Experts of a small language model: a variant of Muon for the experts.
Below are experts of layer 17 (counted from 0) of a mixture-of-experts language model. Rows are named router (the router's row for the expert), gate (a neuron's input weights, with its number), up (a neuron's input weights, with its number), down (a neuron's output weights, with its number) and show model dimensions 0-255. Each number is 128 + 32 x the weight over its row's rms, rounded and kept within 0 to 255. Numbers have three digits each.
Before each expert's rows: "comes before" lists some tokens at least twice as common just after its tokens as in all text; "comes after" lists some tokens at least twice as common just before its tokens as in all text. This comes from a sample of Wikipedia text that the model never trained on. Tokens count by the router's weight.

# expert 33
comes before: " |", " USA", " D", " K", ";", " ·"
comes after: " |", "|", " ·", " L", " MF", " R"
router:169108116136140101096142179129152111099155105138117133180121177153155163101096148108161143144172145131085182110096137103120074134149170122206172172091141167089107089109136119130124146140186132123131156126108200147069110133098145146099114169174158147147076119093120119101091135111164166102137131169083139125130165145150140141120107154101149094116140145086120082074139096169111175141162133128109124151171125173086098151088101166131162131101161110188108127101091075121099140141046127104132112149132143054081147122089194197076117087131175129132152153173120095106092084140129167193089131085121098064127115105113067152091090153102054115133133097090094162074136075184138141130180069135139137135086151112105103204095129198164133165148074128098109122083130172063093117119101174
gate0:103123186141152116098226166155107146114175096116141112142108170132163164147167160083114140198101098133145137090128161165133139139141143141165124150118181174103105108151155162088178117090196129134050146124099157115103140090134135193144108083092108090129157114109111127125103144138123123161110136102127100087123043123143115156135127071154134104088180143106140177097120130162121138124075170191113104106136078144132127142118102152159132180149122161185036171187135128145084126127103131102164099216126164100189113163151146099109079127140080129080141110114163182114144100150148180140139086135129187111089155195168110048104143158114148112139078093120136117123155113142133111166113156100115160164169083141158144208100129139112141128129134102136126136030077093114110159207140129
up0:119138152118136100168094153122143115135102145072168103120096175129152104214146095022123152148108150070124057140104134082088145119108146107085153127115164129088156124168196155113128113121052198094104165145120182043116131092167131097164149149187125119161149105145105146171093133076101128187149125139055065113148138148124106179112146097169117078135106115127158165160180232131117123111107101142119131158133111128137146190058152133152197141119126103130183124117209147123148147182097094179109111174125156124142136122107129137095123165114147070150080125122174079145118178123159084101110098096129110114121131155103148157095217117104113159132141133084140177158153148165146137151107102132111119111135109141153120191092136105123134165097165077139157106071139152127157118123169111
down0:123136114131153141174120098113129133117117095067156118160101106173177155148110101113118124185161166085139068146162138126119123123163107092075150132145056120098105137109102105146096136114110100128155112130032090099095126133138146099172125122117137171121088143102121148159152176145128108123164166090203127114137209159151100141087059125182143135117098143097164112131138101196140167163128190175136163141184075156167158092137153112186137166132104097129125162019167139142082179179120090139137098126144170141094149140123130204055116140161138130110149103121140100150163179120214113146110174175185125106151123154110111164144153136147123143075169129153132119068111119155102064156173165132137193175073145155132135131152107156105182179124090101119130135157181102174148159096084140

# expert 42
comes before: " ", " •", " \"", " Total", " Date", " List"
comes after: "\n", " Title", " Candidate", " Apps", " Date", " %"
router:198159116146098132115140118093148165055156104077114135145077094097062105109151142091132135129155157096059108144137128136108094162131133119193118109102086169149121075138089052122172143137100107055158115121146119072127108149156128135152188119158125111168192111126119101177130124088124151172116145111135122176119153059103098119102110100132141103096130153105107142095131114156124080136126085134169167167114154133130143129124090140118150118145131074145135133093130085117218186143047111091071202114078148098165089109126122155134104105191125161165174086110070099172085158151090110120093198131097060116164176127158154132133143118133143133193069160081122101126150103099074113101119180130100110107101116172063120122068148147108185143146150107118095171178105126152094077123103168
gate0:152133081099118152152133134149082196142092130104173130123126153129143119104116154147208097091086148156132142132154137135193156085156097119123160118172095077164088126059108140146071112072090176138159113127085098102103094156131159145148152096128090123148160183138133136147143133116140092095134163130071145123059086131083064178161134075139126122168104137175116158121039106082121161104104093100154144117106123154218133172179165108105160134170131102170083141147093134138102125186118122130144106116130107126110180153150084130093094119125141035138132192135077120142128129148139137087150082112065172125139158115156071119072129080119140145181129079135084107148189086131118154103117187158094105148115083117098130145125117098066178141154124150177156039167147107176083116100128157
up0:078094145101108115153167150159140151107178112141101101155104145044140116180232124129146070134121080132109139103148094133147121164108146140122078174062171157081140099157117132081132119106136161104101147132153137110139147065155108205136139122147142101142147085035208136120143146137137171147138162167114178151181160158157121114112117141172168127152146117075073115179080115126108071137112119158125117145209078121102112134110129097079071143123169160152142119041145132118181171106147093152131113202069113089214105148177120083097134158146116145148147145168127137147105079145069170151089119145090166166091135107128134132183145183108101091118147097136145080163149171111088138081141147129125081142114152132104117101137087123128118117173107092141140168136127154110083122199115148
down0:083100137126112083124111126112143116144144181186137100147120120190151146149076100089110124157078117100136106178188133133115137106051164112100136125104143139092126202106120153136094110169154121164114106133166134148168102199122114125119114138128112092108094166085157214129123102146147161105147124210119157132142111130127126234100145211121140118162026110130109175139099096112079087159141118154133162172112135088136123091162134106094125137082147138101115175134074129109065067150142140116159151087154098103099150117172161127088094112107149110090076076125126194129117131056120126157075109132140126116099114141059158092144119111152130172127124163092130137106168081166127134170142106065123110188121100152139210118097124114152098095180169177108113078107126190145174142101078110

# expert 21
comes before: "1", "2", "3", "4", " |", "5"
comes after: " |", "|", ",", ";", " in", ":"
router:102158151117124149125102112091143158172135178107090100117165134152131145179179112088133109083145127171169087114177130079152132176126138130161068134112093106153138070160146083077113069167134128166089124120135172092130152178180074118077128134098143045138145158146147103108134151162107104179075135095104139071149106150074144205137123136077132085136108127079100138119084087105169151136073122124174178113111105128195146130162085181063123111135103161123124137076134164115169127157138168129127124128077140173137100082103080125085198079130137142160180151081104077109087096087169133178131139115070188120084129175176155109124144175085119088124105137106174127129128094135123122053111123138095176102078096129140146158162096085092179118071129165147138101136156112172119181115107103
gate0:187140136110144137159126192159118152157066169116080081057120108171126138083140117108103094167113189187115102150133074139103097106119099125146101141137083113119100139103124147133085116175172141103079128095147128144109161152127134084108121137146092119135090095182126159095105129108137161079153178097120088102067128099117055148127133131066152096148131145097138088124074161150090167126133137076025127130073109114159071159125152205117115130162128092050165145094107170108151118065094109096144117123135140120180102159139195096122136153171112071115142166060097140155102101122084180117121080151127122138122128105088157135165125189134165096175163167109085178161098136111091140144135112173149114121136119102174162117049111151038110159124143111123130108196106099116111102131066139
up0:184154163138114118095148152152084151178056161139122117083121092147061164130134145142108149088110160231147112129160168125095082130095061107151115142155085164141103140100141064138109112117125115104055151114165145162157178205099105096106167126130119122147081132127125165152120108148100133089160223113162155062065107111139095140086123161114143166091157110084146113122080117143104127134186236162091097126150122100156116115176102234153127138204170130069131114156154162079124158086064144120153131081118115097097146069151160109111135113127120105116116130100113086143117062124148162146123167155152075183145117076091145136166104144095144106114148146122108185163121147134093161116129126132134090103163105153149154108109144173097089175120143150135112086152100129132143159105128158
down0:128086136134148132136165081080116193162139116076120191120120085184095126170124094136132169143112165109110154146175151175138141140089065084112143082102136134149175121151160112062150172145113126153103135165131071124130185098149108136107212093141042124151125171183124121151158108109133074148067155159088114050139144174136129148132179052137161058133150117059165111060150121110158141117150099086094129103136131164157161069089075137152194154101057114128158151127203192145139163120094109060134109108140187114069116119123167136152109172110127106102118137110108065147117102140132119153154176111140157123163148108154135090164114121148197089148136143096124104117130167147125129124138122097128110117120113138164163085086113142115123052167091154108180125104123135145122156131062139

# expert 9
comes before: "1", "2", " -", "3", "4", "6"
comes after: " |", "|", ":", ";", " by", ")."
router:125123132109088132161151158081145115147162208141146089156140140098112169172157119142088132182115111059182084154154085131114111156117095146159153112130123130132152145174168129121130153173090108150101120122125149165084179057184071121118076121103184138127156136086069140140073135141117118110127135154185129112187081111120126121156125164208122131138158145202141140166173087111101101157163129135134153165129148115159175110190116158106128123145154123164126113125153103153146070164086160130101145074139130196098133099132088189131138107077094168095139115098138156107062074108132143120088106150153154121117100160154158129134098155117154189151146079154105142161178106150165193126055096120114147076071119113164080106156130179176186098091118128116200095113128044180127113150165180
gate0:120146119073069085160157166170109161145150103137116112151135136144144122124141032107088122141199136125128162127159110120158123220064078191109118128097117124075166114170147134172146116142127140128123133106180139111119167090134099182162179093132126126187161082104028119123109069129111111152114117132163120086164155167097091159100116151109126159175159131137147126120154129123120117143108158137142147129131182172139103178179124122102122123122175091118117106082139193117129151122073151071111093085117128152079124143151126186136127173166163120177082097090063184092119113147108192154112136121126108113162064163157145129119125104091092075151115099128105140206193121129137162075096132132174054165149163141134029158152097148119112158094168133098123180125122139145140138132082185
up0:142159065111092136188122117128086072144123115128120139152100136157134099121093081181106193130158142138178168099191115128162084146099126125101100097167106158128200152106174123156157130123147087071063125096144162088152120145160063129059137167108214142177110112136095135178126068095115121108157156160097177081131145101121135140140128107123128153145145139148082141117165160168126185167096157175078145138137134138143129145128128107110106137181172107176078101120137173142172123124034141128134142104179154162115089098099089194119170130093138116145085117168122104076133060150102150109183126102173105149168118163111118187110120118151060097130112131138150086068166096196189116125184156137133082142166146071081130167173108171172157093126119137126122163143137147088164102133134164
down0:125130174073095148128072121105096095148150140161123090066121156142122139142091119159132176142074147091138146183162103129164122101206139126114156112106116159139132076127116106129132166183130091065099192152146142099065111124076162101115122076145072107156155146158147137159121144087181173123202071160164066094120124101103136090132149178114154102139092114142115140083157152071157146150085120107094111106093175111151133127152147142128086127131164088146072103156130155132101151121150149145146125114128112162115058086113097148121099089144147091149195139169107060115083126121064023095138102118106132123178126153116064120125102106114150099153157138082166121102100118121212167175162116073108163122127115119154128180119087141147154172033099179087131106128113140096120143078089080

# expert 7
comes before: "\n", "|", "-", "==", "The", "==="
comes after: "\n", " |", ".", ")", " =", "=="
router:117110138122158066109137186071082151157152133154096084163078175058163129116196139114155154091074153151094086146122155156156185146098103177069088112100113118167087139127106151159109132142163142069163171124097147103150148123135081144121178157139119165181124111090124158108177114108085147127188108212137167092161090145085164111122146038178142111177165139152169094166092156159172146163115171177136141089127114150152168101116078164104151161108116143109153105149151100131104181126154058151101109124079129183151126099122120129073099112074140047136166149126122121106188122153096131094088118098109139143131097075144098188115129116074096113103140150161143140111136096088128133129153125170083144140106156117132163163167147104108132125098167158120169176174059085126151068156116166
gate0:109126152164119128139131141115172128206157165012113129127115107116116122163194101147081139145118140175123151180155098080106159144116117124138100093117122137115042154144140096196100165169108136098145123101141092113136175160154123043125161159118140087166198149112146114121173111123081136165065128167137158037128119143065099121146168129140123095121042124103114127115090135162146124127097140169119097120215151156105122142167089150095107116094175090129115171109149154120135167114208136122146212137099129109145123127152135151129117182097107171092152120173111114189094164112141103104127151148094056185123117153172169091139120117158183133217096174143086131127120151175134116100130185120176138188117146175088122138082098139144137105159160130158124132145158103130127119110122090
up0:164178091152112060095149104069140135040167135179155104127141154156110142035121079137150124109119121114087082107145138232150143132115199137117156197101129107153154140086151160133125137081124131165137081134125092134116145099119133157139104131158110174135098082117143173160071121169091096138115103088128090133117110140195149110101092187075111172122146119122109189143119044115145143145126141140117162137112173135127159151071111134171099070154076095145103099170115154122078071135064143063134096141185138097124154173088110137096057102105120132137112170094128096110127116096131112179071121094143183088132122181079071156093110158103123095099157122124159105095127147049132118138172132119097106116122094053149174110128127123115130113117156136129140179117132153070137189129135140
down0:160107107151105136154050120108120099126131125121117145076127104154076097174082158147071123092156151120080174078131098078122129094163090152184095077153124120183184106108137048112157164095097083133157110140143079151129161172121145120139118055122145143141084150196112128046095131149116065146079134105084099106153175133117130131152073109074129139102115106125112149164217127177113138128146121104114147184174113055149117158145146142142128083129134079139122147194091114140155129131120078113197123204144127172089100151171092068157081111121136120176129134115099123121119127166151147087175121128165092127110131157094088127167104143113088177157092152138117181116127123117166095107119114123110142107121174120175093129110083118199094168152159196147100103082161175107139065169127091

# expert 43
comes before: " of", "ing", "ed", "s", ".", "ation"
comes after: " the", " a", " b", " The", " f", " t"
router:149179108094176175187155135127110065170109117138124140098183104048172154170131161074156153129125115169149111139143132073155103140148151103158168124136045152173124108149148178114066089096115126123155140113129153160089100117103073088118142080123124101128078134133147125153092141217117073164172086114131117104142096157195089092147137076103104169129174106156129152170102110173156147188122174113105108074094131114171080141143137076091078131138113113114104176101090098104132083132114148178155122160169141168078103108149114090131168155080102109152149165083130131212137188120135153163118098182139153171070136109117160113132149109164152180135140121125194102158133090161156131103107185129128139182170123148166088102179157118152100089091142137098135122179082146078119169150118170
gate0:137112151113157161099108115079062141103174155082109113152151159174128129148107156050071104086117122114213099083165084108174177148101110150073134167153129134119111166132157079116157149172121117152174089131078139201147042115168089115152106074139120144084123125134073125203127110119144152112097169095101124133099126110162123121132059098116136165140094095167137124139078161143154133153106117189124158138145182140155060151065139121119140113179135105105108120163106146115189190180097091120109107086057165104161140106154099104132078088079089135151145135172110151168128094074111142134160064091147151140156160083163094156068156128120130135093124114116169099057105167201094125119078125171126104137173088125109086133145167131127114119177094100108168131135104158101128161146131136
up0:122134113125177133181153148121064197106181133170125064101110175119145093160153150050167147127106121177081151105098146188147132100126106112098112139146153127188091140152115194128170136119191111166176166162114101151121108110181163156107127136116141135091195154098145119127153186137119192218164127099088103132168110149103097105107174064152061098145106147083158179121209169148138124113157106124112112163085153145163146095125109134168152124166126083158159143131094107114108164140100131083171145161153160148204160124106052111128168095183101099087186114086145170086087121097109155097204102111166131100108126184114132124100117126109144102122162107116130151150117121152146141157146139130144099089086147123117112154186188058110111123133153112110088158069111165150111130109122175
down0:209068218143126046071122134142105140135168131129152165054111112149173141101130081116083150082068122119089126117119115158142182075170126148142093165190134137076172121119122177147128138126154082089092114108136179144068073131130145082162107109137114093155105068077079160121087151130157167141167152082119153128144102134085139136123140119094120191135172126187134139159167151119100176142142175154142157087142158143138163182102128172199159147086160129141124059132061101085176165120109153124117147118193150116192107188121054114147176102108176126142139168147145143130097137095158148113147095153141119142151208143083130098153108112120106122139105174153186157110114159150096184108099124145108143140150072116084123113104142084116123126158130081113138147089122102122142073111116105

# expert 17
comes before: " ", "\n", " —", " −", " +", " —;"
comes after: "0", "\n", ")", "%", "3", "4"
router:078146156114076118147099171152133153146117126131177131124081141147156066139121093179039204118143090148096108159171100062135131156120076123124154181125151200135156134146101153146174142065129123155151136086126126127201127132156159106141160133111120097130114128151122115118134109095094142123169092096121098124148097104188105121137153195101123112097150171163152123120141118158109098118114168081087132178100117158150126128093081141131123218138194122106091095157086125106105127124110096046084119088150125050095118107092168158118133072111151099137150134105125102103210094139203092144108085096117110127089159076125128129082137130118129080112199131050166099095099107158146182119118148171134146130076158123117191134099120154162150125137140104086080087140053102131132208133156108
gate0:106115054097192063145114115116142164169138131135120124067116150107121152065139184156164109100189070145099107116123129125117138091125133121090118109103100131064140171135108081124090158132087110127120101128104094063110121095153129069140062154163136134114179179095113095155181187108175143127160117164175138113055136108099101156080057146143060180163128110183106140122104096082103099099152122134176167088084191150117156100164162097118126175118112078113103183159147123149192163131100146102102138128175110124112130166127074149145123194147171075156166102092088162149124121111125124120132124105101169142080101093100161150111110091170128161164119088141066082174153096107156146146135179096180185151126138130067147141144127154125155152116107138101090103109159132178086076088117177
up0:094074140186171149155127103100134077116053141141170076133095102120082088192084082163042180122146135132164156073094144122139133167153106099094089100152092146193113111136173184138107087109168113116182159152150155121135129140129125125084127125126121068166117149155122115126132124172111100115086128138149100113169134098139139075136093101121142102148070120166103132168113157115160051107135163123122104138118171112126088117082169121140147146173149163076143122109110166104011134104128104171128138115109106169160177076116138130129117103129134115086155150130149061120134108079123147095192093128198080174164114146172164131134169137055130113120090132082138144116103157115146102139043143165124102069145174122194147146179128082124077121099157163126130127107120155084109152149135046
down0:088155167141097139125146128114080072153141107162144128120116143171133122168098107104145069139067191081164139132098129234096114104133104147101152174140123124084101136136153144125128162186144153164117162134154169146150112050094105128117143092128148134132108155124112151157113155112074089131139160159143156118130129032146121177162118147147082189160120173126115099152068112148171136102123082152153124171134136117097079113061000135124108133127110143171166178149139125104092121111115108101091138133155159106154124152106157097161175153153133167198073131143159135103105131152055131186102150170160149141135096126096044146147142134116077113074132128155120173128113141128104188137160103090147119193079112113151171134205139122109139148168121109162121104079125156097110205111161100

# expert 15
comes before: " |", "0", "1", "2", ",", "th"
comes after: "2", "1", "0", "3", "5", "4"
router:177121134108124141133164212113109146143170152107169126092164098181138130106140136155119079157153118117159129135113089126125140112102111146139137103144168178071113151088067146114098198123079066127186141125185106089106108142099128072098196169137083093167126127118111152076112045175115117126062190205128129099074140105157164143100169138113122137157172128117142120117070148117110164150131182087082102171062106129134074123097095093146140114130080099088169084134145086112111112086176106158108133133138131149087112124138144132064113159160152120143109108103090118134154109147143146062162121076134182090094175105140142116174124105145102136110118106116218087157162124163104148154123096076210157132194081089082108170134149180109154091181157137152116128169139110109139111166082126
gate0:151162085154096107130140121095150153123143077113107113086141166149157146085106123132137166119130036071153154135155138175149176125081152137084069141150161150123163155155153153117156146116124109092181141171133126139106150106109169113167150138149155124100120116149117115160165112130124130119134083101178112119146168128139131125141084138150120155180178129066141122115109154078163124181087137115162127127062083118062091154146089090083100120175058145160125127199151100145143098103130138205154125138159141084173143098089108098097087177127106096148115162125137124132148107104168131091122143059127116157138184144147187096134136105183051135125136161072154107181178161115155060173195174125143153093124083093126149208128123156028109128101133084120144082106103059104089195162136159
up0:111136144093151161186152121125072108100111108158129159189096153147163036137113126152104101149159078180147119048128084178118156122191122144184143127133135167107119111091106163138105162111084135138104122148120118175065071084128114117111178146110131070126128107155105119072138117114156106123124137174116146145150170113105166144192137077085172170140106150187100107112132166146099165129096154163155158072173141105129183150127196157062144106178188087125163185099107128125130096153135155133104102148142149097117120126113152112154166112173173170192167101172104161119119107096084118083091087165125175090169126150183153156096154142069120080069145153065104178117125100080075132095106127093105094178124108065133111138102135169074129185116135126159120107159130174136116142152075107
down0:145223089177185126172126074134140125097116175158146156103098117105151141134179136077118190089140122152131160165076143102128157153176093131144140135097142107137162155128128138049152135155124073061139118131207079107170173151171134091173127124137150171147116193106094113137163171102183105121164090152120121189123205133104140116113069114126091140191161156100134151161124132123126129111126138140065154078132074140143137188116165173134108120194078068163181176137130111167153144121133059094067085128136098144109129166093124173152142134130131113147135130147170153143090105090149117167153170055173149149124130116123112166152067171138114123157179142125119087199140069117144072101137108110057090121124140108139140125106113118123109112070124122128157117198105179124141098141111132

# expert 30
comes before: ")", "),", ").", "–", ");", "}"
comes after: " (", "(", "9", "^{", "8", "6"
router:095089122215160139208092137132134120087142137147130153167123166060151134087108127192140085115140166112126150099073142153065097121128129133133135155089101128122135178104149049083168163100200106116159136146157108143191136120111120101115098184099079153162084130158171113146084179152118153082167100134178122128108103163130051101116143056085124111126082130067139133119161147125121073162122132072152160094173131180105155092131140090166148174109204138127146154129106154114107164113099112182133170168165169053100101100157124166141120162110114158129123126148122139144047079149084100093109129111132104155151084101178158094169110120105038100086144142106069151131157079142144124156115120076126116115163121167161162144167133174140122155143087081152164138169121105111151156138110158
gate0:086149099093131145142106164176149123073149148070103127181134111165106141131056148132100109184098134063170146116099120089137108120136155104088162154087106086142126136233115098126159099155105113064107144101170143111180116141129115102116123125118084136128099112125085136168132113083194127109143151127158130154126119139081176172175129076088054157138075134094117178094034095112118134127114178097109130096091121138123127122128141086186084134090146106155066120166121141193127126121091152098126140074106125105152083138148094117133097120137116092128146145207126120093075121068112102112114153146129079107202167133175114054104083182135092174130163108084131138169135144112084135126166110094078138053161128147150166157124146124112117136133117142112133101153078049178176143144075079
up0:134113102116162099118085122200112131116100160133148129171147151142150090124108116154124132081187100098150147174097128146099090135115141114111056097108141149095125091158172125097152123140056165095172076131190152134149091124140135129188119173121076062104077089159091117210133126157150127138142065124067167134127169133123100131070129131133167129153076112138082192081127105150139107093101170108130150145108121110152077039120116094137190144095080069139103182131184136140075138115153150166135205103150121143113110100151132151120126114176154118133204104152105158055130133100153122174129121092144124046137126136135133139096138131140162078153111070117137135173156109176183134114145104121029145104142160139095122148116114157153104179171070148121180061098136132137145116142141187
down0:127135138103105139111135083191094142107119126146055167106110112131187109127175185083114208191119085036103140157153151160131081106114113117159201110126160175136128136159132155107170124198110165107127143080152145104038102156127159147165128069111093072136167131126107111142089121145091089118154147079052127129134162145086087164149132225122134097165147103161104187136149113143113100149086147114127104173155143156172112058153163129145090090168126088123160108124128123151134113132136144156136144156132120086147121126137130120121166126142143178177156106163128134140164158128150148107177132128166122094146105088085114152137092134115128130092042214120111084184146153136143123073170118108078128109073110107118164079050103140162156118107088167144144197114103138145089176147108115

# expert 19
comes before: ",", " of", ".", " in", " to", " and"
comes after: " the", " a", " his", " in", " this", " her"
router:110081191134154140145130128111142129136127113118157115136132114092169109164154149152126092134087128148129133106114156080213140161115096067150177119118164168143085065081152130145109142133081114110082069164192125180127095102151158147059131187176161125107125129072071163080167153142139125146125038146119188133120149120176092080155112055121103253136130157115158112165123224132126161172119160139135094136183121157171123114171132150082156117104139116151116139134119151087112184147173088112117096149154086170146108133140118160164133195119113061074153182088104085143149153162183127129090112145140144105172156143137133124131137115170108122107079103106138172140113094116122126145141173154110178147162076101103133088177168069169100104111134114168099123090116128081137109114096117
gate0:144154095091119150115143172133140152192172119140071062129148101092153123157190117127101152164091166094133151096120130066139101114139128146131111126095135151141152162141108126116107153070190102108085124086159169097105115098048152146104156135131115144091149166104080129139097124129148121108191120189133165063100080149145147156116091097087147193127068133101070058120119135159144116078101167176057199118132163101164138134097073126098073124117170179167169169115148154143141166152162142078130100147178210136195149198109109112100119162098151139195140146094108135130162110118117182115111116038193125079135086110184170108119133118122167169152164087143146135178148155079152105122100112171151172138100126109143182136106117163150146081108121137132154118093124131096126157147126127
up0:142182133163163137155197128126134106166172128124061096112104119090141139106149169074124178148108119125098134216128042047162109085118113130067136097118097128092116144141136122100101111138121105144123139106100067149098082148109117120152161156129072114156172180133097156197123159144129072111141124146124133114117062155136131099145174180105068068080117094144217156131125160106121173139122134140099113149100064114127149101104093199071174116153156115137093164094090066135103170068108090156147131071177096152108152169164148106079134084132127197183125072132139159123117094152102121129110137154151139165121134128152156110163213092072159108148128186135149113167116108095114108102108129125161140120109128134148140143134086128148117141081103139090129129109159167053078195124133096
down0:140141100148138106141134114126153150074091171164165131100119077109109082155079129156110164163148117100141195153114104116124132125113128136138085150117149121154072107145138136143152112172131147119097139156081184139178115111114112123171108125150122084066114178172146109186196149119095074214106183089132151110107129179131157104163154103134071102117126145114118141130096122098175156153135169138130149125105157106120120065087113155126104162125099113152164232122152126127085179159129183148162189111138127164130105120083142064078197117105167135170151108130225134106114115112157069080111198184094177112136123119046144082177127081129128117144113106141152166127145164143113121120143158183126222139084102121090090125135046117096149100137116117166109140116155115138128097136125216

# expert 37
comes before: " |", ",", "–", " ", "\n", "."
comes after: "1", "0", "2", "9", "8", "7"
router:136080125100187104148148128168173181114127166157134131126162101125135151085170090148116107131087115132140132099107117148081079162132016138129170086075112138137141133094111193124104135081153087123111113161125128110090134152068121149114159152167128101163090150176114141152172095135116150070160085144112184109104111079114075120121134115153129136135073128119078106127174132129132141132199154048092161173146125127155142138126098111142152149142135144190126144149162162059158198140107136133122150166073099081124141140100126136082121220122101135145204119099097088121090137124127105092063104079164052153146101123112102100162124088144144095154146116111088158074136149166166068147183090149175093177158178095146152101154115133150160143118121083144073130085144129117067098068174172
gate0:151127048108118055069154164113128064132098096067187114078153126119123124075129150176121157198080169149119082113173109107172146141127120188049150149094173148099100109071125115149150147154127123129174179099072087073100119103065078069108164164115099103135120107151148131131103063149161169132106119137142111149149134135126097127144150127116128130212142062135090133170149119101141132129174155149070170158120122144125109065127131112115135138142143164149090091146093078107154118145123110078102096142135147000085113112109171112125126141140126123139146138113129071136115092140131164151099144147119101120133079104141122090178099181087151101135124130124135114102128128166124183118148123144074114114165143147110169118112141148076095120119086123101112125137099056126076186162113221
up0:129103124121121177112124122095203161135140206137092090139079117111076107167132150096131094160111138030080157153155098169128173149156148104093056066096134109161136096117141108101172147198135132136143101181176104106114187203115106061146110189120108070118100162170160111140127134116106143129083199187119102153099116143094065149096105116147119118143106129095095134115100102113136139131129122139144127092092144151097133132191175109133132111149120135126123119154103113169117153166063120129096145134059134099181178168066123145117088119106141132124104150097110205079135097139136146092144144100089152072119123200113110131160119136064118172088138117121214123190105167080101152131101139123175152153109176151092144130064143105124091175117094135099153094120166190128162140135162159
down0:079131070101145137171094134123107150153136145097128107085105174198142133079106169098148150188108109090128134132124125127152106161126166091116127106064126127147117071172106090138122172143112112105142186096140104098089157180132150168116074134093179140114162093091103101129090137174118069093137107141139138085163161137149110110140168133160112077103161168153113151154117075134188101121065091105153162144144098155073137136131160118189100100119121171144086154102107112159140131124108138027133153070077072099116119138173096116128160189176192184152167127127166152137134171157112163115176147146191080070184104154118094132142137075184151112179218072127110116118177121095096102109147162101150130147117113159090111076100123131085085108122097113056160157147154091096150099088146125

# expert 36
comes before: ",", ".", " of", " and", " in", "'"
comes after: " the", " in", " New", " of", " North", " at"
router:140131143170167139109149087152107148160143129094160121124177123016106107167114089142111176111119075177096130084121135131123145135157089120094096106094060089091114103083164212149161126105171162167174091087098150090077112152164139120141168070086125130171115162175101139095158160098125146145148089112185118119110129105105105102105158158158171150054128101141119118143140144105131117174129121139134135164152199142177105154105178113145064119152129139197128124173086124105103101095161143131085145173161164147135197102106181085146105174111064174105092099096110111116097131132147162107116134137121128155169129189132157130074151106122116143166062115097124085101133144094157099122123112148167145136112141118100126063101182199137134079070131081133048131185135142181143160064124111
gate0:128119136151140101165133156155189151118106139137110062159113146101133121125112104110113116105133116142118100129126176055112135104143164144158148096120130099095133159157158118168119058135154125123091104159098112116139157155116186068173105096108153105077128119121162151154111129151151154115154095138105138137095128112142122078131158125095160160131161056112113139167090112094101092141132089124145068094131173110240098128150125142105070158146138129122130135095079162177061165100115121072090080179136179110092112125147189137121095099078102192106109082085155178130137132118206146127110161144131166054147099127194134196141139201098123084137176140123163145175109118148194123104147140124082116130054130144084143246093125134133137085112117057133108156142140130155133170182062150
up0:068187102095092089063128123099116123099129136128098125184153175116115167132141125167133112079073056148132136132155101134145137131095132161127078065158105200120127121170113109077170121112094108158159169132114129154135115087173107151154167165124163111113141089160141052095107115118163127069084159076100104157152071103141125139133100075162122123151131150173130137093140116190152155165138125167159135087161093133050179111126119140145155100155107131142098029161191120123138145172062112113164179110152123111119163132126105131125134127161162114210136176163083139111116129157113108148130062099119070162121169129160081094129134105133150136182139136122105124145168109139086092087159192089110153135166126183162112123166128193102107205174170126100168133180123116080125139102192091
down0:114142082098177134106112156088095115131122107142104124099076092061094140093156166177148160150104140128110113134127115123119124171154136148147093119127080130145146112163111103146114121104080119188088144062176080199078085133077116139186135123149165113081157066185117114139136081173158127127157212127158093138112116147116148113125139153077115112086123083190103129139175159166083167115166155155158148176147124123130146119134134125156131095043168123135152142173121086139142101147111162121076116158097210095161152120152112180111117128108149101116101205161070100067155150142101098151142103136190133134198142093087115132130100132138105111160105178132201126128149213085162127124167085089198120170150087124131134132144133121136095164081108061168098088126140154166089158186132168